python train.py --experts_per_token=2 --d_shared_expert=0 --activation="squared_relu" --moe_layers=[1, 2, 3, 4, 5, 6, 7, 8, 9, 10] --router_score="sigmoid" --init_std_router=0.00963 --lr_router=0.00262 --tie_embeddings="early" --batch_tokens=131072 --seq_len=1024 --steps=5575 --dataset="wikipedia_en"
Below are experts of layer 5 (counted from 0) of a mixture-of-experts language model. Rows are named router (the router's row for the expert) and show model dimensions 0-95. Each number is 128 + 24 x the weight over its row's rms, rounded and kept within 0 to 255. Numbers have three digits each.
After each expert's rows: "gets" lists some tokens that make up at least twice as much of what it gets as of all text; "comes after" lists some tokens at least twice as common just before its tokens as in all text. This comes from a sample of Wikipedia text that the model never trained on. Tokens count by the router's weight.

# expert 61
router:107138156153096126117135143134124100142125166098174151125112136139136127116107154175146149120111161101167141094151144146126130100139093131106102127095144148122126130115131140087114130124162101134148133159116156145117119116146193085116164139110126090104145149130134111105128142122135141152
gets: " |", ")", ";", "---|---|---|---|", ");", "\""
comes after: "%", "0", ")", "3", "6", "4"

# expert 18
router:102133172131103123146104144129120128117128128107133144137110158142146123114112145134146157133082155117147097100152143159152113097127095111152096149097141174127143150129106112103110161106142092117158176139097119106098135101174148108141163121107116161119128160149127131111118165114102178171
gets: " |", " and", "\"", ",", "|", " –"
comes after: "|", "1", "3", "6", "4", "7"

# expert 16
router:078128138101108117133117128114141151116120151117111122123114111146153154135120157139141144139120143136160114104160165129108140130149085124115123157084149132136173162141121139088076157112139128116130199175120196119113164114152143118117136120145117129097126135111112145108153162125088173148
gets: "ar", "ur", "li", "er", "tri", " San"
comes after: " ", "s", " p", " c", " comp", " b"

# expert 52
router:117122151157140116106115159092151115123137139131116162096107142130155146110117153149136161183102116114150107120143137164153149132149087124144108138128127139147163149124108122103135131098165086114178168164101115137118121075168147114160142118104121136139120159138119125111138179116140155158
gets: ",", " and", "),", "\",", ";", " but"
comes after: "s", ",", "es", "\"", " time", "er"

# expert 63
router:121117124135116137146087119144094145117130160099131118093124165175131149084106164172116155141084141114124108086174118167130101132160113151149119137100113142115138117155138095149118141079145104095150134146118132130121111122142174093144133116114130171096126119165108129089092143133097172165
gets: " ", " It", " it", " he", "'", " He"
comes after: " the", " The", ".", ",", "The", " March"

# expert 41
router:134134131136154130119091108099103115088124136066131122116105142183138152099143130180141145128078163108118112094175125158158113107154090111127113161099113144125149111135138086112099117121127110091137168156117125115096130124156149107136142109097131149116127135147133126131105150122101137149
gets: "s", " it", " him", " them", " her", " he"
comes after: " the", " his", " that", " their", " her", " to"

# expert 39
router:109155141147124123139135121157134105099158123103149160163120116145121140136140162120126106141099127091112113071174121151137152098143094099141080120108146135122120128160081117093108129110119120133163149138122118088117119136123117078130119130108122149113118143145124135114110153155109158153
gets: " of", " New", " United", " South", " North", " West"
comes after: " the", " in", " of", ",", " University", ":"

# expert 40
router:097165158114078102111154110121126096138140176119135143105127140156157149116136131144139130162094129116137114102131140136151107135124090112138081129113124114132165125128139125147099171112150124134158196135098142153120105121126146126181196114111146192115103125133127126123053132126107147139
gets: "\n", "==", "===", "See", "====", " also"
comes after: "\n", "==", "===", " ==", " ===", "===="

# expert 8
router:084108217110119151160111144124161108125135173128094137125086139170139133132097144185158125147087122125112112087169119126126128106146113122119141125108100146125146138138116083121113152108151124135141140117090143140102140117158164107145122098117134120131082128140134123094094163150109176167
gets: "1", "2", "3", "0", "4", "8"
comes after: " ", " (", "1", "2", "/", "("

# expert 46
router:113134157149087133106119102150159087127139124092147167168111156162129109104125176101155122154101123102141150106160159142128105115163106107133119142101157163134148138131107128106106140120165101129101149124146082137142119109127125115117138119128124159073097123120131161117132147140088163153
gets: " con", " Con", " pre", " sub", " Location", " inter"
comes after: "-", ",", " the", " in", ":", "″"

# expert 33
router:123089161127111112150143123160102098129149150125115131136119102154126139132096115140143142145112165076145089124151148139147104130156104114112131132116116118146109134136158134133120134128123125126137175154132126111131136140159121102150163126125153107116097144148112098092158139094071189134
gets: "-", "|", "/", "–", "=", " •"
comes after: "\n", " Al", " non", " semi", " mid", " Saint"

# expert 47
router:102118121116131108136132144154144117145098173092153130118111107119143113167119146159165162165123118148184139124171133145118139086129083131119124131096102171114148147119091104099119122094150105103124149141100139095120135114123151109150148079114118156115116122138084127124125133129115143178
gets: "m", "t", "l", "d", " |", "r"
comes after: " ", " O", " N", " M", " U", " E"

# expert 24
router:127129165128109137157153098140125098117137149104108148102102154139096126131109162140177146153082161116117094111167141146113135127121077098127067112109104159113120136147115119118114183114139059111166161148107157125100131128184159115139149126094091146109086110167109153104140166107126144145
gets: " S", "s", "S", " p", " W", " T"
comes after: "-", " (", " \"", " the", "|", "==="

# expert 10
router:130099189114123131159104131151147119109133160104097118102104149135113150123119179150160136164093132111157126119161141148150133108120107155111113142094121156131136135135131104088103150110136128143134144124103136144116139097151126095162141067111101137121109122163146098130079173129108124164
gets: "0", "2", "1", "9", "–", "8"
comes after: "2", " ", "1", "–", " (", "/"

# expert 5
router:126091164133118118118106122115121108108125132089124133139128174158155120126145139163155159143113139141124078098149108180137106112106081147130117158105147157137151137133135162139095137096149104102155170133122134129080119114119155112145188106117115149127108141147118121109109147143084157128
gets: "ed", " released", "ing", " became", " made", " began"
comes after: " was", " to", " he", " and", " were", " be"

# expert 35
router:124115146113130090148111143115144124128157142093111098151119139157138138106147140129123129124101182096120132077146133142151153123142088114125109137131165162161105097158111090092112130123142100101118134164102097143117108101151139133162118101122133136119125156127157108094131154135110123160
gets: " as", " that", " which", " one", " out", " part"
comes after: " the", " The", "The", " a", " this", " served"